{"d_expert": 128, "moe_layers": [1, 2, 3, 4, 5, 6, 7, 8, 9], "normalize_top_k": false, "balance_loss": 0.0128, "lr_router": 0.000382, "lr": 0.00443, "train_tokens": 795600000, "dataset": "wikipedia_en"}
Below are experts of layer 6 (counted from 0) of a mixture-of-experts language model. Rows are named router (the router's row for the expert), gate (a neuron's input weights, with its number), up (a neuron's input weights, with its number), down (a neuron's output weights, with its number) and show model dimensions 0-191. Each number is 200 + 20 x the weight over its row's rms, rounded and kept within 0 to 999.
Before each expert's rows: a language model's description of what the expert responds to; "comes after" lists some tokens at least twice as common just before its tokens as in all text. This comes from a sample of Wikipedia text that the model never trained on. Tokens count by the router's weight.

# expert 2
Coordinators and linking verbs joining phrases in biographies, such as and, or, as, was, became, with, after commas or names.
comes after: ",", " was", " as", " he", " He", " and"
router,191,197,201,184,181,230,174,214,212,209,214,186,175,201,212,186,211,213,208,248,183,236,184,169,203,234,242,191,194,203,196,219,207,218,205,225,181,205,201,209,213,183,178,226,229,203,182,186,191,210,205,241,219,160,202,157,192,233,206,187,167,167,192,199,144,172,218,215,220,177,214,168,178,194,214,230,219,221,185,200,190,217,190,183,190,219,223,219,227,203,196,174,214,211,204,195,215,170,170,162,204,202,218,225,203,228,211,182,229,218,179,201,169,183,207,201,190,215,241,209,162,214,219,204,185,198,179,214,203,221,173,192,176,203,180,198,191,191,189,175,203,248,173,204,199,216,228,185,216,205,191,226,211,202,184,199,184,218,196,223,172,189,191,167,179,213,153,185,189,204,218,173,225,211,204,203,221,193,225,190,185,197,195,175,208,170,216,222,212,236,166,200
gate0,146,214,219,214,209,199,192,207,185,205,229,205,210,186,198,188,193,231,184,211,204,192,199,186,217,196,190,203,211,243,189,146,184,233,171,201,242,200,219,165,207,208,220,195,224,226,201,189,180,196,191,226,191,193,226,187,184,164,192,217,197,199,194,170,178,193,183,229,191,204,200,197,211,259,214,191,224,178,209,176,221,205,189,182,241,178,207,180,194,203,220,180,196,193,204,177,217,219,166,194,235,202,207,175,197,198,188,184,237,197,181,180,211,185,168,173,214,197,208,226,241,216,201,244,204,201,192,221,190,172,210,240,224,212,185,220,177,210,203,184,192,231,208,198,172,196,188,175,154,228,218,208,189,193,184,197,182,214,213,190,199,169,208,228,165,199,171,181,178,209,198,201,181,209,210,226,175,231,203,213,213,214,220,203,231,172,185,201,172,193,159,228
up0,221,211,202,193,171,195,165,182,193,235,189,211,202,217,198,194,206,187,205,201,188,197,187,208,185,232,248,174,189,189,191,168,216,206,179,216,192,219,182,222,166,208,172,202,235,221,236,218,244,232,210,194,177,197,218,219,221,220,218,246,213,192,193,175,201,225,189,193,194,179,191,202,192,195,241,200,201,160,197,195,185,240,206,245,179,176,190,204,189,194,197,180,185,184,219,187,196,187,210,248,198,200,185,191,190,172,214,237,164,219,183,201,191,215,166,213,202,203,196,215,207,203,215,170,187,177,217,224,217,225,223,209,176,213,217,180,234,194,171,195,202,168,188,176,240,204,168,188,212,174,195,165,218,179,184,191,197,216,187,226,207,190,205,186,225,182,208,211,203,230,192,222,209,210,216,192,223,223,168,189,203,211,223,167,185,184,180,160,214,171,229,226
down0,158,224,191,198,202,225,205,167,175,204,161,226,208,178,242,205,248,194,263,203,213,193,182,204,145,205,223,202,219,197,195,186,194,233,220,201,197,171,189,198,197,200,210,248,171,193,202,197,199,191,184,210,207,191,193,198,195,166,231,180,203,207,194,233,206,191,212,228,219,234,175,219,192,196,176,181,195,221,205,219,193,205,211,208,214,182,214,172,207,208,200,207,206,197,210,190,177,201,166,216,203,183,223,213,186,226,236,181,246,198,212,225,206,187,227,188,218,194,188,205,179,221,169,206,168,247,208,189,192,223,204,208,206,176,172,203,171,170,223,207,229,209,210,190,210,221,189,190,175,188,204,197,216,196,194,186,205,162,149,213,186,215,209,207,154,201,197,243,221,213,214,171,190,187,199,189,204,183,217,193,184,210,186,200,206,190,217,160,169,213,176,189

# expert 36
Head nouns for institutions, groups and personal roles after the or his, such as band, University, School, wife, and captain.
comes after: " the", " The", " a", " his", "'s", "The"
router,204,193,213,207,198,210,191,205,168,229,217,169,186,173,174,192,236,224,208,233,203,217,184,171,185,201,209,179,162,186,204,214,239,205,227,221,169,174,199,234,202,208,200,193,225,234,188,174,209,209,180,201,221,166,210,199,210,196,233,212,177,190,212,213,188,180,228,183,215,176,196,183,178,193,183,208,206,214,192,199,167,203,259,201,206,197,221,199,217,239,157,170,222,192,169,176,191,205,201,178,219,194,205,209,211,195,198,176,200,235,202,209,182,167,171,192,173,189,218,204,189,191,218,227,207,236,174,206,214,190,222,193,160,174,171,216,182,220,188,185,178,216,189,208,216,241,229,206,225,218,188,241,177,202,178,167,197,167,215,215,179,209,204,199,179,208,219,223,198,229,214,189,220,196,184,202,220,162,203,189,189,219,185,181,212,176,230,211,204,229,177,225
gate1,196,200,189,232,228,210,220,183,188,199,210,203,249,184,199,220,183,211,203,193,198,202,182,192,208,246,203,183,181,200,199,196,209,216,193,200,172,212,185,193,205,199,232,171,231,215,184,153,235,186,219,198,205,192,167,206,195,225,198,144,196,175,252,216,220,203,194,195,191,223,209,224,195,233,178,198,192,181,215,209,167,190,205,194,237,140,220,191,183,195,189,227,226,178,174,216,197,242,209,232,236,195,200,217,185,187,180,204,182,189,199,194,212,173,215,188,211,191,225,211,186,199,216,229,227,186,203,218,160,193,200,169,189,218,203,241,209,186,208,158,191,190,196,178,203,201,215,205,180,209,201,207,189,183,170,187,167,201,199,207,208,193,193,220,186,191,237,227,209,199,222,202,205,186,197,199,173,200,221,216,171,228,221,202,185,226,139,202,186,190,170,169
up1,226,214,154,177,200,207,225,186,190,201,182,207,210,206,140,192,234,218,207,198,158,186,193,182,192,189,181,181,181,215,234,233,205,159,191,202,187,213,205,220,178,199,204,203,210,218,221,233,219,168,219,213,186,203,185,203,172,167,236,189,225,210,215,163,212,201,157,169,224,209,155,192,191,237,208,210,212,225,207,202,201,207,181,225,200,194,235,207,196,171,189,203,171,205,208,213,212,224,185,197,230,213,207,176,192,198,189,182,215,194,192,213,169,167,217,196,173,193,205,242,184,222,200,186,234,190,173,194,197,214,148,203,177,144,205,218,226,194,219,162,206,190,209,179,188,221,226,221,180,189,211,197,189,211,198,226,216,209,191,216,224,184,218,195,212,210,224,223,183,239,203,229,178,182,218,192,211,194,227,201,186,220,189,194,178,200,197,178,198,211,181,201
down1,201,192,218,219,149,204,171,212,217,217,211,198,202,208,237,207,167,193,210,229,190,212,190,196,200,176,204,203,211,207,186,193,201,198,198,201,190,198,219,216,214,190,201,190,211,207,229,175,233,221,164,184,181,190,181,160,200,188,181,186,179,213,218,214,201,215,193,193,252,220,247,175,240,199,187,176,205,193,166,186,221,196,190,167,171,170,162,179,199,205,194,198,171,229,248,177,141,178,216,209,204,189,200,176,190,215,208,253,227,200,212,227,153,235,208,200,203,220,234,195,206,201,168,221,198,202,216,196,192,170,200,198,191,210,213,172,233,206,165,182,196,210,206,197,229,206,221,178,208,215,194,199,194,220,253,187,209,206,192,211,175,199,193,201,202,178,184,218,206,200,220,187,191,208,211,199,196,197,166,177,201,163,177,214,187,221,193,214,207,201,212,243

# expert 41
Month names, day numbers, and years in dates and year ranges, often in infoboxes and tables (July, 1924, August 2).
comes after: " in", " (", "–", ",", " 18", "|"
router,238,166,229,235,183,234,172,232,181,221,206,134,190,170,200,179,237,206,207,231,217,212,208,198,211,205,206,196,168,202,178,185,231,185,201,222,157,204,180,240,196,186,178,209,227,238,191,181,201,209,187,230,209,209,211,181,183,220,218,211,172,189,208,191,188,190,205,205,237,199,218,184,196,206,201,215,236,220,208,200,162,209,204,192,176,216,223,203,183,233,199,174,211,186,183,154,200,203,162,169,211,182,186,209,210,200,215,161,231,232,211,201,200,190,192,181,183,186,234,180,176,188,212,220,187,226,189,206,214,198,189,187,194,165,200,163,226,216,178,165,201,224,173,183,201,228,204,209,217,229,205,229,189,194,220,187,194,172,213,212,176,203,218,197,189,198,183,210,198,235,185,196,175,182,191,215,209,175,196,206,195,187,172,201,213,169,194,228,195,213,182,212
gate2,212,185,220,226,184,201,174,186,177,196,210,182,216,214,180,174,191,213,212,175,215,204,197,214,213,240,245,173,200,197,148,205,219,186,194,195,174,169,202,191,190,207,211,239,239,213,190,193,220,213,217,170,216,218,212,195,225,203,214,236,200,182,208,207,234,176,164,217,175,198,193,199,167,197,207,156,196,238,206,202,198,173,205,216,197,244,218,163,161,212,190,201,180,208,192,192,197,175,233,190,186,210,211,217,189,199,234,220,182,188,169,196,203,175,205,201,200,207,213,179,210,230,192,225,206,178,209,200,250,217,187,200,220,200,194,233,188,199,216,214,186,192,171,158,164,190,205,216,199,207,211,171,183,196,189,227,196,193,171,190,199,230,231,185,191,226,152,189,193,200,153,211,228,156,200,205,212,220,186,205,205,197,184,228,218,176,213,191,212,199,212,222
up2,191,184,201,167,202,226,215,183,180,245,234,209,193,212,197,205,161,174,192,186,201,204,192,245,199,203,193,211,208,188,200,198,192,177,229,203,203,211,179,232,201,177,213,197,198,215,204,187,190,222,234,187,223,189,175,178,201,207,182,200,203,182,195,194,231,172,180,214,220,189,194,251,187,191,190,201,205,218,212,169,199,177,189,214,170,215,191,123,217,202,201,187,209,216,154,175,193,189,237,184,214,203,209,180,197,243,187,211,169,207,205,243,211,189,221,210,179,206,233,204,197,215,197,204,218,181,197,177,207,174,220,265,174,230,172,217,189,194,217,207,209,170,201,193,200,183,203,225,233,216,205,199,201,217,189,209,206,196,186,188,179,181,219,217,149,183,190,220,207,188,201,233,192,194,207,201,210,238,199,224,217,218,227,217,179,175,197,176,172,216,234,189
down2,151,217,187,190,217,211,168,193,202,241,217,196,211,189,225,183,193,201,184,156,181,221,179,190,192,185,198,211,190,212,233,187,201,196,200,151,205,217,191,209,182,234,183,184,209,202,166,218,186,176,220,168,192,181,168,174,225,184,221,221,185,181,195,209,186,187,167,206,221,222,202,236,209,221,196,212,203,246,194,221,184,218,163,189,218,203,167,171,211,192,178,204,203,219,192,176,194,172,217,203,205,236,227,158,183,219,260,234,229,211,170,201,181,169,204,178,201,215,209,201,212,193,207,187,219,191,206,209,215,187,196,206,243,196,183,211,195,206,215,224,193,192,233,194,206,182,220,236,198,184,210,203,203,198,214,238,196,219,214,192,181,170,187,205,190,209,176,197,183,197,176,263,183,234,225,221,183,190,203,205,181,183,208,217,207,212,212,210,203,194,173,180

# expert 27
Words naming sports leagues, tournaments, awards and teams, such as League, Cup, Championship, NBA, Series, also other tokens in sports results tables.
comes after: "|", " the", "–", " World", " United", " Women"
router,208,195,239,248,172,225,174,187,185,219,212,169,192,179,176,194,227,219,214,203,215,198,183,158,191,219,205,190,176,211,181,184,231,212,220,195,177,208,209,227,195,186,189,228,243,222,203,176,219,196,214,203,217,172,212,204,196,229,223,218,185,199,228,185,198,176,205,205,225,193,206,186,188,224,188,206,212,211,175,212,158,220,201,158,185,227,224,196,188,207,186,168,192,189,195,149,177,201,214,175,206,188,174,213,223,203,219,181,208,228,185,191,178,159,197,214,169,191,222,181,173,200,208,226,208,227,189,211,225,208,201,163,163,175,193,198,203,212,202,182,189,199,194,223,222,228,230,194,214,236,193,217,147,211,194,173,195,172,207,222,181,213,209,199,189,230,178,218,196,207,197,200,197,212,198,200,245,192,208,201,188,208,176,204,231,178,244,211,212,198,169,237
gate2,214,195,225,203,174,229,200,183,146,194,226,187,185,172,188,224,201,198,219,227,208,194,220,200,227,173,192,201,210,247,224,213,216,259,187,203,193,208,236,174,180,169,233,226,208,196,170,165,216,190,189,164,188,186,222,247,194,191,189,202,175,177,191,191,201,172,188,170,201,194,198,202,198,226,171,206,213,175,209,195,222,184,236,172,197,180,199,198,195,177,194,172,221,216,201,188,199,208,193,192,200,174,166,215,212,190,185,178,181,182,201,196,189,186,217,180,162,191,191,212,178,204,204,211,195,168,244,245,199,211,221,228,214,192,222,219,185,210,211,214,188,202,214,193,201,210,216,201,191,209,198,197,178,170,188,206,223,192,217,244,261,214,208,229,162,204,179,186,196,214,160,244,219,209,211,205,183,209,201,237,182,189,199,192,206,203,196,177,195,216,211,203
up2,179,192,170,184,216,172,165,205,208,207,229,195,200,191,192,198,226,205,158,205,190,183,223,206,205,216,197,216,193,196,191,173,173,187,199,192,212,174,161,246,210,189,177,192,198,216,248,205,202,190,234,227,197,223,204,198,179,185,218,209,200,188,204,189,217,192,208,225,174,239,182,224,222,149,215,221,203,217,206,207,170,189,160,195,210,184,200,204,202,196,166,225,192,220,188,174,200,217,233,198,213,198,164,206,187,223,201,187,182,247,181,213,192,193,189,180,274,192,224,155,217,177,203,188,186,179,189,210,199,191,230,208,237,235,182,182,235,225,203,192,203,193,230,190,230,205,189,170,210,210,183,231,183,212,220,186,162,179,195,211,195,208,201,190,211,225,203,186,204,205,177,187,204,221,172,220,234,182,184,182,204,189,205,202,163,196,230,184,206,207,190,205
down2,193,179,182,221,192,203,176,226,201,201,207,214,214,202,192,203,163,201,188,203,232,199,199,166,201,224,196,169,196,220,192,223,231,234,226,177,210,195,173,202,215,204,217,185,173,234,179,248,214,226,188,191,214,226,209,175,208,192,236,220,197,194,238,223,187,220,212,196,193,210,161,201,212,166,244,198,198,233,186,220,182,194,207,193,204,171,217,222,192,205,219,173,198,219,188,219,227,167,185,164,206,206,210,196,200,211,218,171,186,200,198,201,150,196,217,199,209,242,205,193,172,172,215,200,182,176,179,169,183,229,197,197,188,224,198,209,225,208,179,213,193,199,222,207,177,186,202,214,203,212,204,176,217,200,178,201,194,162,193,180,212,204,199,174,150,177,209,185,217,212,231,183,243,206,207,153,185,211,194,160,196,178,239,193,188,196,229,217,178,204,181,242